Experts of a small language model: 32 experts in each of 13 layers.
Below are experts of layer 10 (counted from 0) of a mixture-of-experts language model. Rows are named gate (a neuron's input weights, with its number), up (a neuron's input weights, with its number), down (a neuron's output weights, with its number) and show model dimensions 0-95. Each number is 500 + 40 x the weight over its row's rms, rounded and kept within 0 to 999. Numbers have three digits each.
Before each expert's rows: a language model's description of what the expert responds to; "raises" lists some tokens whose logits its average output raises strongly, later layers aside. This comes from a sample of Wikipedia text that the model never trained on.

# expert 3
It responds to: Country and place names ending a location phrase (Germany, Mexico, Australia) and closing parentheses after codes, years or formulas.
raises: "\n", ".", " |", " ", " and", " as"
gate3:538534483452470522501471528562519500450524549418518506533410545508505439499577476445509459439497495553446527542496542530475461568519494484584508453417501506514525465490502496556475477496494511505444504498456494499503558459504497415550502518529486524533519488464435529511540535402514520507
up3:496501501472519469507529449474461502577424502450507490494597493564449492423480473427482431493458510490518467438456424469503479549533519519563504509493546500514507505578547507547481476398603493551472466501417436465527470524513490469509428523478474419543536581500482497507571491441535539468
down3:532439484471538521541514479483488479464465515451550456568599529520482455463584523513465532525489534506483459446476442532443494520485488491495522522559508467567461436520581449444577437516514502478519525522488508478486519479520514461456654485518481475430495451510501470542535466519450445449
gate4:532441479493510485516475505548422478435464484552451520522519569512470491493523514426476506468499577413512500495485483416557510423509442476596551461492465486477519508473548434493526480544568487448513515553429453487495472530538497476446577495513515596542501488553485560537490577506507563508
up4:516549419486439487498499513501574519448442543575493534471467478499526574545508483522501563554490589452470558459459525499428508497502519454473515518504499497433512512589504550453522539512537526490499487514458519493489515447563419541549456521543474550487472498477441467581441499400503580466
down4:539463488595416530460546510471474503478518494461465541416529472484498479529528468489545594423502461512524471525520546510558553430500549389522579477516483517447617532552427511489467493519492488492535496459499517459525472458560447549542471505469503486515506545536495441528546547438474554477
gate5:511503470470489547457455437503449549470459577512430484537495526503504426518514574441542525489485559518488472515467544509525465480438528479445524511463534482498466463442520549536470457456446485523514492494437484456529599522574526507458442552528507507548518445479561565510553566497522578495
up5:428525474501554481487477506495448513456500529491547520534501518486529500441477527568488489561496499496509502450475479520479464487519536469468549469490510487508486519517486532506540486521465493551539552477447455536525514461520458478458536498501522495490523511459525625443450498560489456521
down5:476513531456552515486470517523536520519465518415482523472496471501478473570519450507500469480444494492518531555548549461511434509423518506498440511479503521464488471494462527504511478519474465429521571438547509534425521533512576500477535558483493519512551429542474505562514526527510481510
gate6:533462496527534484416456490490506502476485536540483488481515596530603498521523506495497525424457541524560476523511543431516468503485527535510537424462407490513565435511531555402477530487502456497446521402486499481486507570502460431490428493511450476582490551452521556457555471514501504475
up6:482570477454467400505478489444406480449482546443516459516486435441510520466489491492510475510536517454405560393535553536524499466611510421558530604561541561483517499480512434514395505483541472493576485493454462444461468536481515504551460459538534551497511495492467527450493528516583556609
down6:562419568517463547558559457480531478524460510503526548467494520560489494494533530445504534507455485513419456482518491550433535470575536494478516528541497477510508458495472464497494492432459496466524501505546488442445498432512464530524552430466453469465505531510493517504512530536595460529
gate7:456535543489520477478474520523432554466542521569498492488449517549477454461521483455540489466456435532533498554484428627532403489467445553544467522513460515511394510538435487434491525589542509506565522511468470443584454421447553484498528520506522465489439487553525509585446523443515463437
up7:488540506429503471497537502578521386453457477531486469519477538511446547543469549546488527481513521519486517536555482513562575479493521433571584543494499469541513457428533528552460454499467512493479493568507477470512488505488431569555433474548469485494547560510508460411479498503501503560
down7:529511490531522447453467514529420480526473496418452416424533523511544451506531460453498501486460538476525465529424485502461463545514500501526492484566552530374514491507463564429488610517479522531502541458485519513506464436568519517519502551485507599487505465575556584489472563502519551456
gate8:520490556462466511597551515552542571485440508560589473478491484511453460556486551525474508530508428530551576507513574528451473455483600454549524458498452537483499498464512504520505534538456494519492499461534421589516537502488537509538599527505424585493435496417475491438546496508517536546
up8:497497487528585529523491482490466541544540510475424512460507453492456465543517389435551518544471523467478487530490514474513582474476431469459533499473481540445520524505554515501503440504480472458501355453495510445407513549503579462484469479528491435451527483494540538515470530487544483509
down8:531522542506443547495437497536508475557547481558505522564486470484489487511545474416478506483542549478516454509518523484591537451464438555529513522528465518491559453461523448558563405513533566520492503483461528549528571492525456503494469467489500509520541513547524473539532473590543487533
gate9:524515554518429559519488432568427473550436474490498435451562465484506499539561526515507446620501556535546510467500523513546473547535543573483544474487511503526482504473507462497536478469538451589493456544432494504477515452525533495534530547501483537537561440522540515509467486481435515543
up9:511483476430556470501522496442503450467451482523456503457435577558469511442473542509464528466529486551425520446461545432589478480499517449589496463401484539517496496446531548468493505488490511455555462455481486529570476461449488539558458480501497416462548482465571552480470462540508486475
down9:481528505540525444493472472529472550512514511518537452506489449574564496419448507557452489501528546469536500475416510441529508512532500502531506496438445464506556436485526516492462432569474468577464490511417494479471499492538482505465464457473472577526512495492529543503468430556509495636
gate10:516455489522461565448560511410557614487470475469498464516547500558501513513538485509495522488503519571514412538495446510468451465549510550553472524529453468513515507601518559488454518553457464485506527527594545457563509506547495519492489440517460482552520471456615457493503448529504506502
up10:480436562457479555527433500485494414487515564552496502550493515526495475541510488527504525529470508564467478512551505542520554569447514487450434444452492503452448503437396472490544515535559480514512417444521527467497496526470486480452425486505535504507502550480420541468457531516502514513
down10:524541430452448418526502438473565549462578487484500473538565497539577481518536465498482494529526532517459488472471480400468523530485392548517428494506502472500491437542558499533488541538465451495529489488477546466489484464575503542496427492418455514518436490504516522480512446488479526438
gate11:558542490572478536491524452508542431510467522447518502414466570509460446527498538475524485581490465471426524479558515535468544464521528476431537456530511461476560499519456525512600518465543503541514484461457494500485491516477504556535459512462601461560478533467523499550508529564476551495
up11:459464526496559520533557496517545550533479478450540574488507614479554487443439495515475494483524398444548565383540498481494531470437470469524574515516529468475536541481450584491463526516493488479511534482493436470488504537503509483546384479458535548520432495535531478455495547462481481493
down11:529476515519567477544536499549544533433490448498467570453517487431431438456458549553535448481474521447517469574523570467470488549504507493535500511550495592533472581513482502518553458574490495587563496523516525513538448471454503488486587505509524505434399554476533499436509506519555528440
gate12:489504490404483544460497571486434499579495495471424451483511486504558531433562460521482544514430386513545530477530510428488510445494525460521505550518466469483454539580522499544475522565473543441506518540585475553508585552571503458553519478516512504519482551556430446495466541441514487467
up12:556497506525583464508526542534497502476449452569567524528471508522501506533480485546423554516486513458477527503528482541497490491515488480504413422514522411481452498478466497547491499435467557590503468540525491500498434510501416481443484491587420470507477467542554560523462503536541546479
down12:421464499488564510488486532454518569503522490488522491504567523458475500503590543497439528513521499521562515538528396476510498571450444575497465516519502537490446545544575495527471500554545486524508477492555504544559517468507571556468528449511478475505487547483628533518507504515437565504
gate13:491429513475459460512476610490530443462444496481521464582565449518499585537547530560495588486502487460563477510564548521490517566577522506499553525458521543456586473468515431454498497570484468516453537455522549474453453494527485471548605418510536481490497507483614479476485483492457459473
up13:441513554588478607515519587514515575516450481498547495531518464532497480520468474478487456492466582542538472551469519460440429525521488489548483510444514464544544453532301448610561439558446521434577440514545441524531584506482576421482583539434517459503557464507548546468460469504522532544
down13:443501534488563486479503543505462506484553458487494501433511461534523471537497486478486427474499449524460516471437529551480536474477514545420499433514444523550498484434433487570436490387428467496446492520470557554489522520555517476555472587531535547509535499480539497512527450557495432581
gate14:555498505505526493536542436524489578474494469606503482483538433531538462563527462545450479527541462537551501485455543553479474433436555517508492430484474521494465464508554511516452535525498521472481458549542493508485508556521544593458505529540500495506523552445580519547527462491478470558
up14:475444572470517516513443459530552569582490491462477470552433498519429561480504511504459486523517560511528478444501404455470512556451518537470565541507461465428495502495522434450610430482564515566589546513450544552443513475440534508527491569472485506527539475564502522470485478419525507439
down14:503516526516424446440502441490499593470451458513632538522419581551496553482496552466436499488427539482417478507459417552516585488528486477569433556487492548538490472505503548501537494457475441488462498490475519504479470518440524467491546477507530518504512472500403516482479512528467569450
gate15:529499508503563463497414519446514568468442532570542469453461510441528438501502585463451511503562486447552515479522495410585568497486479512513525498471540555508523522544477537467528498521449481458510562481555482433538475500491430521492562565505600515511552509501480575491498535561507475534
up15:541487478652566457558554508498520528497457565459515494459482471493510507556480562523495459490503508508545475488450610491496479462504509524465438445561564535538591490465631458475448470483582563485484487542510460469456449441504491500455481462549552506478540473498524496475523496539515517545
down15:453508503491509442444496519465474473503513555535417481527540504511540490489561540525451483484504516388485503480507444513494501594493485527435440514501497508477524546499575564451464452446482469386479513477489557460518504464512541522472507508495535529567499502503523495547478495497499551433
gate16:542503493493449434466458532486572483598418478544559553474484620459487464441474517470500503405476510500560479501466524549569523498468483527497497506471520484538549463463465516532521531411489509509462533473485446530497450520497511469492520474581515388497521479475538530558513415456451469481
up16:507525543492469594538509459504524500561514434511491563435488481442502518489560536477430520560533492478522535539537537489514533437522542584480504482503455516575488513502465553483594440522537454489565575515464486545502520528475556517420483452499518450460477552508492448544539468471476488542
down16:486464486584509513455456527562510541542457462493544463576464431529490528489452478472456474519511421443500439470519551523517503501521509520498496521543471476540490471509532486476492507454550524455480552495480530543496426579436469459568518521524490486525546531488552527503451453542462442479
gate17:540515533516520551493528512589490498540532491499449469547503439496532477505489499580433496477559531513451458464484505420576506504514462484464523526486396546534488598603514506471521513533533573483498514564481576519499489547533493438487611517429560452570620477472448517491526512485459499432
up17:545516507468496541496518509539489486473470475553446415492473455550545499531482518546525464492492538535525550505462431377536540475484420489470514465473437582443505505529531453530493513508551554487499469526542587506517521545587501450493563512544548422501567514568477566495489472484518576437
down17:461455493566443482472507514575461489503476533535478506515521508500471540589538474498452551490478556546489455478481472465530443515553468538451471435490473532425555535506554530530467564475483500533456552525453520510496535495524527541506546422510525563482541467485543496510553464451526468442
gate18:504543473573483464513424467525509454461418449553500462561464477485572479506525527480536517433490483492410444482453487484467504532475480462578477494483455491451447514485409503538458490411461491460509496483548510578519459515498533485493501502419545559514473473484533509472490496496528542450
up18:454519533514567465477479540531497584556482390607455562464477492460500556500504517435481519532552478437502479471510415518471477517581531533533541569479515533470480515496544476557474517482522485478486500506417480511472452512445470465517521500530530518517501542479556529524582490526563489505
down18:520591470446452471461471583467489496446461535452561611475499573503516551476539531477559479470457562467503492425495532479439484523437529533436509540438487506480517519528463564465495511573435426523457518497500501453436457497483475596493534535526444393524458537478507522516457453545496486465
gate19:427502474417490538374462482476525526499492574524530525548559462477520484605551506502590583505481529506463508525480540523441525528555467446532495502472513565531559533469488469462449539489487493486516468500472474553503531474461504467519538483489498518478481496398546488453498490530513471507
up19:546454548505522478516510527489473494483488561440458442519498539520474571497492597642528514551455505431492451441499521513485527522501524537472460493483487610538512532522461480494477552479538432530530487528542532489446529516431585469485480519493558499495516459505458510546486482553564548515
down19:539461518528482538452559583536500506465486533528517518493507416482513541542518457485458410429524508572550590528505537521447552535494512459539462507467471550450482498480531488575444518520524452506481473499471518442475503459456423456494449510521449512539484477468504432499506574457577454532
gate20:493533445507449568577549525483490423528475516468529465482480564510530539493532504440456576495504472414545530504500454456532489422527418437510499535537511504498454483492492596560546614464465490543554528521518542421508543510561547546443500456465534495462467457546434504450404545474514546419
up20:452520496542513510560520474473515498501480519460482550448480475509511494517470537488479449487464463478515511549536490519494446450537502533536525478481545506483480413502560502457498441498567537518540492471433518487475462483522543466496564450476493497443548521501449454482513501527528565480
down20:534463475485468500401544453544488531579495480524537492487500526591425534603444623460476495516455552424541527497495458520540446490438495552458454520511456552464465531529451506475497506502425466551520528486468498482476422526496484453485511511481532494498564519515486495523571460543494545452
gate21:558523463460499546418464478511546562428466531493466499452429577491543551421551497401549437488545485508494486533541594489474406438590526487465489457445467507505466473484479546430493507528471500509383549419544577442510507402511494492546524576536463376495519515523521517452479538528423490486
up21:537524534534510537485520580520481449491436524558465545455462539401570465500560453442584468522507445480453485445450502484530426454541465496438511492440452488493488612452545446461538465531513445582403477483495521550561507460507465463521504511528529465470524559489507461489464512534450534445
down21:469504523466476523519467479477465555494537505534472514477531521505529454448538498531448551503488463597581492580541478448515534478520478522526486486509528492498534468516429523530507481479529456512434500486514432501419499500456520431521477483609459474514466529493443523499545509535532558422
gate22:540444527563445496438503542462536484511514473463476462499425515634489516515473468425507481517457570406521495532489495513544512483516491502528526570466495503408532497523529454441480544505471455495479477485465536410502457530445516511562566462511476492557455485427489563528514556560555489497
up22:450434515468477493464492556561416442507504492525495480507496540418505526514526487474552547536500506525489522494494462522504502531485519455571472507546466489459492528476427458514536382519436499428584494506460499470507537466455505465540453528552536513531449553484436522415548426582468429461
down22:473562474535565467462545472431545534471513570500500515559458517445466531488497509462557527474514466490457495430464552499549484523490472543474505520457519477493506523494503492530443521567552462560487414568569484535512538468558483484491551459493521483467529484537494432569488407484457477486
gate23:546495523477481510522422459566569550501483575505484511491525536485557553579527493562526474513504524481445478426432481455530531555464531524477534491518507443501440545502555508497448494493506511525443491419507452480494518582465456514450538509556407493496460471512577490480528528462430496517
up23:536524475513510558400485542483421489454503470480526474494502475506519559487494410396549536500512526502497418564450453468472525437486477429528457474438557427496475508549480464496518506532506517486527467495529524431417594536499487500438495477534469443486500517520457489550477501443508482465
down23:529511461523494461520450536491439478433466487526513488473476573398473462523509551489487555536591504521476536470577487409470488504432435516524464530522550495538467546478512476536452521498507532521455475540593530500551601501595492503519500539538473522508576489522469500460529530478523500486
gate24:498516501535451529493544549535506476542518488612412551441518503525518485521549444515491507513476445528556537503483436528447531523542507526608473436514447521462532539524445575445563520512529512482500477520488462557501482515515566526554483508561451515477514517435467474511433452548449506557
up24:455559529465504487514520440511500488428527519516431510512631510453551528563481497521465455444583448502486492489481538461468493483475467513497485563568569470519544490499454477450460543520486522508501399513462478540479505464541577551465483537588446460479491472481472478493539484538533547539
down24:480493515567481465453458442553543510507430477528535517521500550575503497483547500465498545523528513481481443503426527568491392489464519435411495562552496511500463502511538460497500464538527536500483481450526526533495539468527452480408489559479476558469547534435559539477449474554508584510
gate25:573561482430550541541526468461461452523499518511415507497524552470542486498535444480444575508500583471523437494470496564594506533530461437512495541560556448540537391440459520555528551472419464496493486500479533515438549525473481509464567438521605520494463488485483510507508592490466527511
up25:533587479595516484462481530519506513562448583452433567464510551468535554527474482482449445447501444505514505520419491503452506466483428516490493419470511497479506540489489494491502544520504457618467482505457508528522485490481480505506491498489542449525494538433516563499510500448456447506
down25:511534484407472563488566493505507427496440493484549494489492512519534414539532575467494518492529464514569534466585485466523527496496518557473436538482481524508590492475467422539591440472499525552500511530506490464499475481468466526540607520511604519408616546545470534445506521486435465432
gate26:481496496494573532456555561517509498518437503531516467498553571481517474473511497497485476507546465520486525433540497575495485517495538464443517511509501503482573501453563552517469575503571509566527542508484575521541536536492531489457555482470533488471561476504443567550478507458463477440
up26:457515485566557520531561496471552522546489549501505506530500477526453513526455531460492439513563506448472534506538463509475501508440511533451536478559516410425461441556541459499488520441467493488488499485472496537529516513487514484454487515492525473571495483514451517464437521500457543471
down26:539530410493520492479431539531498540562488527509537479483499418506479483539479437457549512471550481401517558461482430503479415485419525537518446562535540489512494468483450528521477464457456456511484470522453486578500530516570480538496521504438525528515518448522618499560439472535516526459
gate27:440547391546539447430503514478494542477442492513502565444459452456453522486488513519475550457530495493505576497507432504453455580507521514538501472423485493525428561536417510415513472525483547512492552474538526504489511441500472519514625565508458468546516510580423563469525484492509458470
up27:512576480442505465629459541420423475448510463502471499455483498526483543513544490469495474502470455534463504570513577506533471481477489494465504487573512474532546474479581498540515449547533520466489507445475461486518461546540464529485473506577465591563475577464532469498465524508514533508
down27:460536482496553547478454424538516455455523521473501458425493495523577480461543529500414502502520426555510482492449532473554478444510491511528549439545504497525515482499501520488500502561593528445437472498550582572520530537534554454511557536495539474508484518475516475489490496464513524490
gate28:521567469544570450455497469468573502480517464436487474520550477544497538505500432497511523473505564525438489525537500555464555501523492544554552524528519528527566533470522549429518530454523487475513456607495483435440503489493468466477508511530480486502503510452525467509470556524461470472
up28:538545449543505481423559482513485499510549584416444532477468503567574493479589517558523500455499478512506460506544512524474573575554507495536495512478444442509492635475519529459548535516505422430560445503555507468461527544519547503482566480575504463486413482522524560473488488576544475512
down28:467516521505440530530456454443525480510564468516485543594437439529531499485489437537484506533473539459564481475518445437484517534466496499578548512523483503401469540448469548510608524545497475495536511553525458527491489483531463444543560515501464448499566443475493527552493508488555438506
gate29:542513523505564457573547524510495481473561450491502403522498582494527499469485547529498468515537483416531540505493486533541505485521465581557495356462525477455460519558562545471519487430606461574452527574557496587415501569459479480539534514494478589517460488445491490515471498515466524484
up29:555538519511544517479508502516474446456517483502535456568518480483465493469460509448439523467440485489523462484476537522512510451519450567502477490490462570462411531521477421506509432482589496517532524561431481558458470557436565506517469442520497520456540532413487526467530472518442552549
down29:503558460489490510520475491488504581574555487472588569453541540559502527466513467488472482526548485423518506490505466527541578565528595465562528500518548523565460477487399479525421488510549497529527490403473522483528525472460573483549340528507522541538539536491525485532479464473567456470
gate30:544524487535511444515531524521476490436457463486524461557506451526478499537515546439553484433501493488498494482508537521528443521467441505555480473502429433508513496482519516484501482484519468527455511489492547526483456556524526543532493465465460460495452522540658517488532527475553474480
up30:520551456488431483539528518494453444493536464457459480533483495525485550516434546492553466425477508432508552520620490471531477507561551530584458475462503462457466526404523563481532521488479483490519569450579535507496527534479554487480469489460459453422415521458571529431513475468491486481
down30:493539465466521483490508484535526507480469486527529427413447462412444442466507506465529524532591440463464441474523491481400469504489516489518552471416518454504475496581414451520530516394483492443437548471493485471583600513488540483569403519464491451545428496487514479465457547564472552513
gate31:476519502428514575502513536526530495531532552474558505488428443449486471510471483488578557436536569502460460494483474561551556443552426517531513539459471518499509525477514498570440551502510512510500497434494568544504534441513544521520525499462530494465490544552461426459570549496439514458
up31:512526508544486527466517479446522470481472560425450514485492499586492505521427573518591552437489484511440545504450538476513529485528546537517496565439513446474504489564483547548536471437536489536570572446520471490518530539528510482531462479489550514477591467501480486504460441485450467536
down31:397492473544482511579434469497399506579495503467503520424445470467570528464520467509545467514522499507458455450526452502535524475463455502467526521450466509526439531511497511455462500551516534416482500478462460490545491528468511469467611535492532507525568452516533534507543508478479436535
gate32:438571515505518499494521477463438520501427486482538475446474505531509517482610522498473484498444518480553502470470450557518533494495480478557487531500489462523543477506498496557543571527522534484517502550473497440449467448544534501533468558570481575596521562534584585475533535515498493522
up32:512531463488447499580463529579456552534456541435494432481601582514507539546580497470460505537519549439468500439558497496483527499529506496520465567582478511515519444531547532553483514508465468503535570489475599453503472400490489480564480489473449570554484506577498557438465562503475557444
down32:551573478501498486468435462505483429511441565517536513500527505514449582414501532534490468573495500477445535536446486465486507483520440498517447438431492497506479498495524528526600549439524472530552443475556551538544530408495540521533370546487398533519470514441426486504502536428507586496
gate33:506493549504531490518505466510494423476507540519473396444529601563538507436477452502530557553549544556542562473556453499494466506542557431571504547545509478493459452544474585510545543548494489518467477516431465505530514453483412466510469426481488483512530498529567463535480589429540434467
up33:485407447478540500530452491447491580526468496469508484449515521447495437447486519483529502508541494485523553543475473528449433451525499476536538492444494490503476487543430548541452530521533507502527415491504465525455540514485466552567484443478519517519537538502492481486569539450538506563
down33:496464505511570549545484509481456495492513562476503498588498497461476510509451485476524429533447490527519464472462539455492529582504480506562542506412484468550503512436529565480483522507521434539560467494540515560564481469420492456507555426491503473543545428497463566602551532457540520522
gate34:509563474558528551538513464560548545540446502463519536487534524520473490489469629456548520518521435474485497478444446527491508553569460515476499476555515502500476504429514496489578583457502499473546570478479454519427559539510506506464455513526474452438490512453503458574532541513539487534
up34:534400514520483450473483511470510443524588517430483516526553502521552553515474458416546379393431509483498482512562458519494573504479537421511419554559492488544504485529400514546445504555535482492504551448485453407468484488566472467531515492494550477495523531531482533503531542466489504552
down34:522475497484528563434525511506532521556498507480508567485500517522494484476555528428411549484423414471476503503546445508404538439496480459454538483527570511516490586481541510508539539539561488563488491527525429457529470543478584516467470541478476500556567554544481536494521523489511537434
gate35:531502524491453515407513542542493493502575546517528415458540554511560469501542511485486563491481541544474476450479447561368538450495523471541470432492482478494369563463492544490570455513433497483489478572488496548434537480476451596477588484554551506521545533439558505483494463483512579457
up35:520509589480500492459437505466538489483523493461513466490445514482490565534545479480493568502536485523451514544471528488508565544555501494586517521480471502499543490516499484465434456482503526501572498514576486460497558483509435507535531527496466491474466423540501469471491506528522523518
down35:480468494534468530474556529543503469546483497520502528522460472547476517568478500491488537444494515515433563497531474546529527507526504527451559594498533515473470477472473452478561504514449480521438507485399564473536523480494462499515492470477501453414579505528510481552561478553502477480
gate36:508472559500527516516468519521526519562472519511429459451532431494534490491504483528505487503506421438508479537558488515425531548466448590501537469477509500514502523573520546457541501533542511504538429465477484492429528538503504543474533507445557461502456503463489504475497530504495541455
up36:457471575467486532481537484494537430478537488507477500509503506494563475516493511487503580480514506532545465537450479500458617484439515491510490453499523498496490524478479447487454560492557431478488465508485490515513507454531482481467517424537566529516521514514527476518554505495539554461
down36:516499500514424566565547533489491488529470590452420513497611482526423498494525551544467543493452400605562511464422475528512498494514465542454473503474434509472512457532444466512481470525545493504527438552490537423522469486506454511496521555451479501524579454522537481432447482439478551516
gate37:453507564509501511492471507465545418554388492510567465466513525497447523503503517494461468522571563503535528496521564515566492554558527488479441504546489508526521498539572541526532521531523432539542512448473585516577477471466525522477585532474492568478506466530463470422491521495456489500
up37:504489538577527445458538509511537471479433489557535515548511530553569508505552511558457555496387479535471468537517519480486561472501492483545560429544482450496541530519493554582425555567529485528453515526520543410521475494495507502558568493485458507531512488490419533505512493512571497518
down37:497522439551501438531452455516486544449472462543500416497527505490466547469522476540435556477545506437439462480489501513491563447452512484484469556542457448531454466489527510510499527506559463424471560494524523462552548482544455478493538536505454479459499486505495396457492502493473495515
gate38:481480534568533475487540493515479441519491525514572430398514433489507483446511499546528426533464516516518498567499495558500483516485470512494477509561516505486517447578485480401461471469439447501507524485432434422547394459498489428530536473450421538494550539527551479562481516581477487498
up38:465456493441463534503526419503541500557528495505504460393493492495546586414447525497532528605484527546489569552451476575489551466465528478547482481545459496489430513529493477521488484502504400466508476493482500515469524484531448496466479545544522475480378547490464545499462557390432507574
down38:518501468477447513412567480452524544372479510545503524431488451596464468448464410541489484522557588504452427548528471503482508458588468456503530477487447542495528494503522489534509524493489458436494447493523496501444482509504551530566548526508530481512490554463516466511531519409473549478
gate39:465483528575526505427484560502479531496567499424477455526534432537534502538520453566453490576489506484543513477496565477555471516484507518535456447519481550488503499572567509450458426482449541563488502552457485482528481495505575492539514516528470482486493522514547464525492464562513454396
up39:490469493501509505597548521434510513453430569520426589531527546582585553553519534482471521495532486490516474490568501499478480463500563451486496513453480430497549469489403505492553544475510521520498545515546592503502531550531487503526426475486483538550563498565504498510478566530460595538
down39:497460429557549412434497512478531527530477496491568521509536541532534517468508478491497527497444544530544514483501562557527595550504498478564471505409440487591448543571434480468509524556479464490477471488482456530550467523501446530502612502536471434455447474472384534497491474516494464525
gate40:485460437495440561400487457516448457560430506590508484505542532539433540553517468532586512494543501521559562555481489544450470533524523548520425516407514486462537452494526473438492507500574473519538453601426531551510467561556564491483561514517505515460548558508488475551533442517465557447
up40:474453575499483527562506598479519522458477487537466452601527439434501509489461583491561482550550505509499511485502521489510522525518479480533481496489521511490474478503423422537639467482491501530526500550466449482499444532463509480494449562528539442480467470493548549481492558586517493472
down40:495475536447473500510433421553517519556521516539478504521450531481525497499507453483521456525477494549481538535545463507512442475459465472483457416504565450453534484503557483560451526519504499512469466509518525473542545506526503511444537437465593558494501489518490487504590515572470471422
gate41:492520492532490474456472527554560514568529509479469525509467480396437453457450492543460517442513478459539485523573507481551524544479497539506540553572520517500454574484479529429509503545506580475473512459501476436502517510491519458467515513533466381529453560517554511502498523475431502456
up41:525533600553460524440478523444511494486541500463421523570513530441483500516523514494522588469406483591453522496474455466449454525493430563422489495437484477455534449475471488549470548464540469524487491479550458529502579454511499528484418473493523571506575477505496469411453457489460485494
down41:566437522480562520411486535487463549494499546398509553485527470566469541464472507525488517539547457462584456526488528479538511502501499479512529496513488569516525544487460511455509460555503490469496504510502505500519456523529476535508558518490427478389488553508580470529495492482542521517
gate42:518581442591499559535526490464575446463466594447452549496550464491504460482419534598480508566539547518485459475469467525539455482528521583416508478550553516528506478449397516494575477556588519459579501515470567497510527399535482543524513496473498514480544517488488524484477531491476520521
up42:494445542514510550555481511467571487569504572572435517473616491533496511478487544482497491399503454525473464512507500428459500533484502501491477447546510616590480523485506475613441470509470499575492503505489525475536468427518475468513487513564515537510480502446551556523465526555501599534
down42:518556575480419439526486561557506479508482481537516521485527509391495497507524487485507537519502496540557489600488536515487450475555547428416400525461510513536459413471536473511556510542489418577458536505533472577480485468488486468459513494529486487512554546553570505539497491562488532527
gate43:603532564497538479420525558470568540460450516553401474512545459501492520537503449514489523528563487505510440545448451500472478524553503641543569412545501456447447524453475483531548455548538534546490515591557510490447540499540512489548513526470492509527442472518409520500523505521508581522
up43:469502477511459504489558455553481504504500527525627502492506562499470575494522534507513500482561496514493524535543546483493455526471465531480511450442560513546538476529504499562517475446509489485461446413469514470485486512457496489492510527416503495556527513503496468545419528446540499493
down43:558537490520534551568531501467513530525497449471498524388491521488481480474455497512454501485468508530448493537515454583528482506502545484501550525553512474597573572488516462485516528520537502457542536520485446473484450490492483518514506497526494553477477469572494539520506475499574484494
gate44:532500500498553552489478444469474495507583509512473550481524424492494480521505482458520468515484491489465497532622495571476511520588556500568539568569551543486465504513565538511509536458496551524498508463475543512528475521509522485450476445554545471497515440477541526450480497553549526475
up44:448525513590529440546481496455499529513496549425543499512470408475470435527496546479471442422526489526427533499495543465506496509526599507447426591494624501444522470478541523502485447509472526526492467469508413484523509532575498460502468423538519556415529489484485546469530554517509575472
down44:461487529519512472613492511421501461567533509464548459539521476441540471465490480476496503462464482441509503475504507490450503479528481508532564506493525548445518528501573508498444440438525490530513468532457428473423504479438520506511466455556513568426511485535512497584513534541547411463
gate45:485449462562506523501533469482471488509422495461527514526380544502561559463582540477491492493453486451545529407567425571477468520468433547497520459505446558524521503495515465500528444572501499582436505558424476497532465559496500488521466443490524508505493464445444503526596539515549537470
up45:450551513459520504506566477556455483467513529493605487503596447442472423570486497487497446474491472564517484517382585515519507511501552440495505488504548428484391491504540619604444547499479503462479490488446473467446484488537483469467548468504491484510429544528502489489440520476529525511
down45:585471494473467439574490480492516443536511453472475587443469527508525465520550502556596559529542496553381501515523523499561513519476477495489471495495529486440511457511483417445603480494478537494566464449502555420487522475497553443475499566535496502515500559529493463441429502511492448519
gate46:456496419582518544418516505553511490548510551458536519516516560518481462453485537500537496510496504548479455551502537468508449488544462494526475455585494566471478522445540434536511534538515539524452565482563529492515467468593441450570493541525547568443525521515486513488536576455593503484
up46:617523511578469479516556463476444496463535458540508416548462486419483478544442492484519541460542513481551539502474570459488499494517505532510521479547530522512469504527522453479494546479486455559564524476442482449421482491528496488440447514508523393524508517505527546485540548501447494503
down46:532472492453510539501481444569541471514511511520556529530595450529488495517530462494510497424492571566540567484561439588519515477529546502508574474534522456391456524438462490406484412528499495507597510508541524516501526525476474480429464488513476464474425540478508496577477570491520515563
gate47:518504402469525544514493418460495538526540527457522448476550477512477504505480482515499552491456554491519485566515472527456466476533508471548589543489577474510392479564477485465531516490488569558481471498496539472492547516471474536455580489403447443438464535586463501439520504560435463487
up47:493558501462484481487521578521500537580494429533489518546495542512445449538528529556462520562411506541533544463436541518521445481482463486595510515478459498479445528483539531417488417472514468427411447482529459526495471561530505466490488530551500511516484516504573500540462469487507511519
down47:521497485485476480490566449463480474559527497505459539503484540555520475540474434592483496463453549513566480494516513497492521507497472528490502546492503477556425534504473471487491540469445420498471500512471530495586519462458461485534509509405537495512437479488441556469543627502456483486
gate48:561491474496573538489476434517514503480555529442468467488485587484526514485500453602428465458541532531514483450523570489511450454472394428457428462481421525517485546440456491512508514494494475394423457551514403496528469496527492454470514524540460473492390545529469543457528462518514445539
up48:498509518481433467508584500517456477487383510515523523461503466522520544576541554514529511462535544444481498549493446457486493487579500459529555533504503424512494534475504473446604490514452478527534540514518548445482542550424485554471546493435521438424508519553497494507517534528546567468
down48:431533565509435530514482504499453514474524530540497437495651495456444540531484471500534481549499556503450491516477483483421494570477475478502519465502468482507559518524544483481528467492490473525480496484519454497509464474505535572526456544520573485487490480536482515406517444548567517445
gate49:500465511492471529399462547536529510561467464526553516444491511496477494451501567509518454512476552484504510428541439563519431485534532480510541462560467525493510497518523521554537445481518539527511513545465550477487510546495520536511518452553501617520585476570472458523486536492487504500
up49:496553550519495502506467533485503436474601578476438591479509529499497453482510484566551493403488512476565464544543494493528483522484477486476563489514535460517502492437537433448502531491454467539527529501530529513549550424495496510510554493459583456440506494498478451395461516486566457551
down49:546530500463565460452513528451562453517440449505502470565503526501505495525516513504525454498492484545528459520473518476490536508441475508416511466485484422419476469508484484549471465506421559443464487423558515481467507480505558475520447436523479514556494580482516554556589493522447409529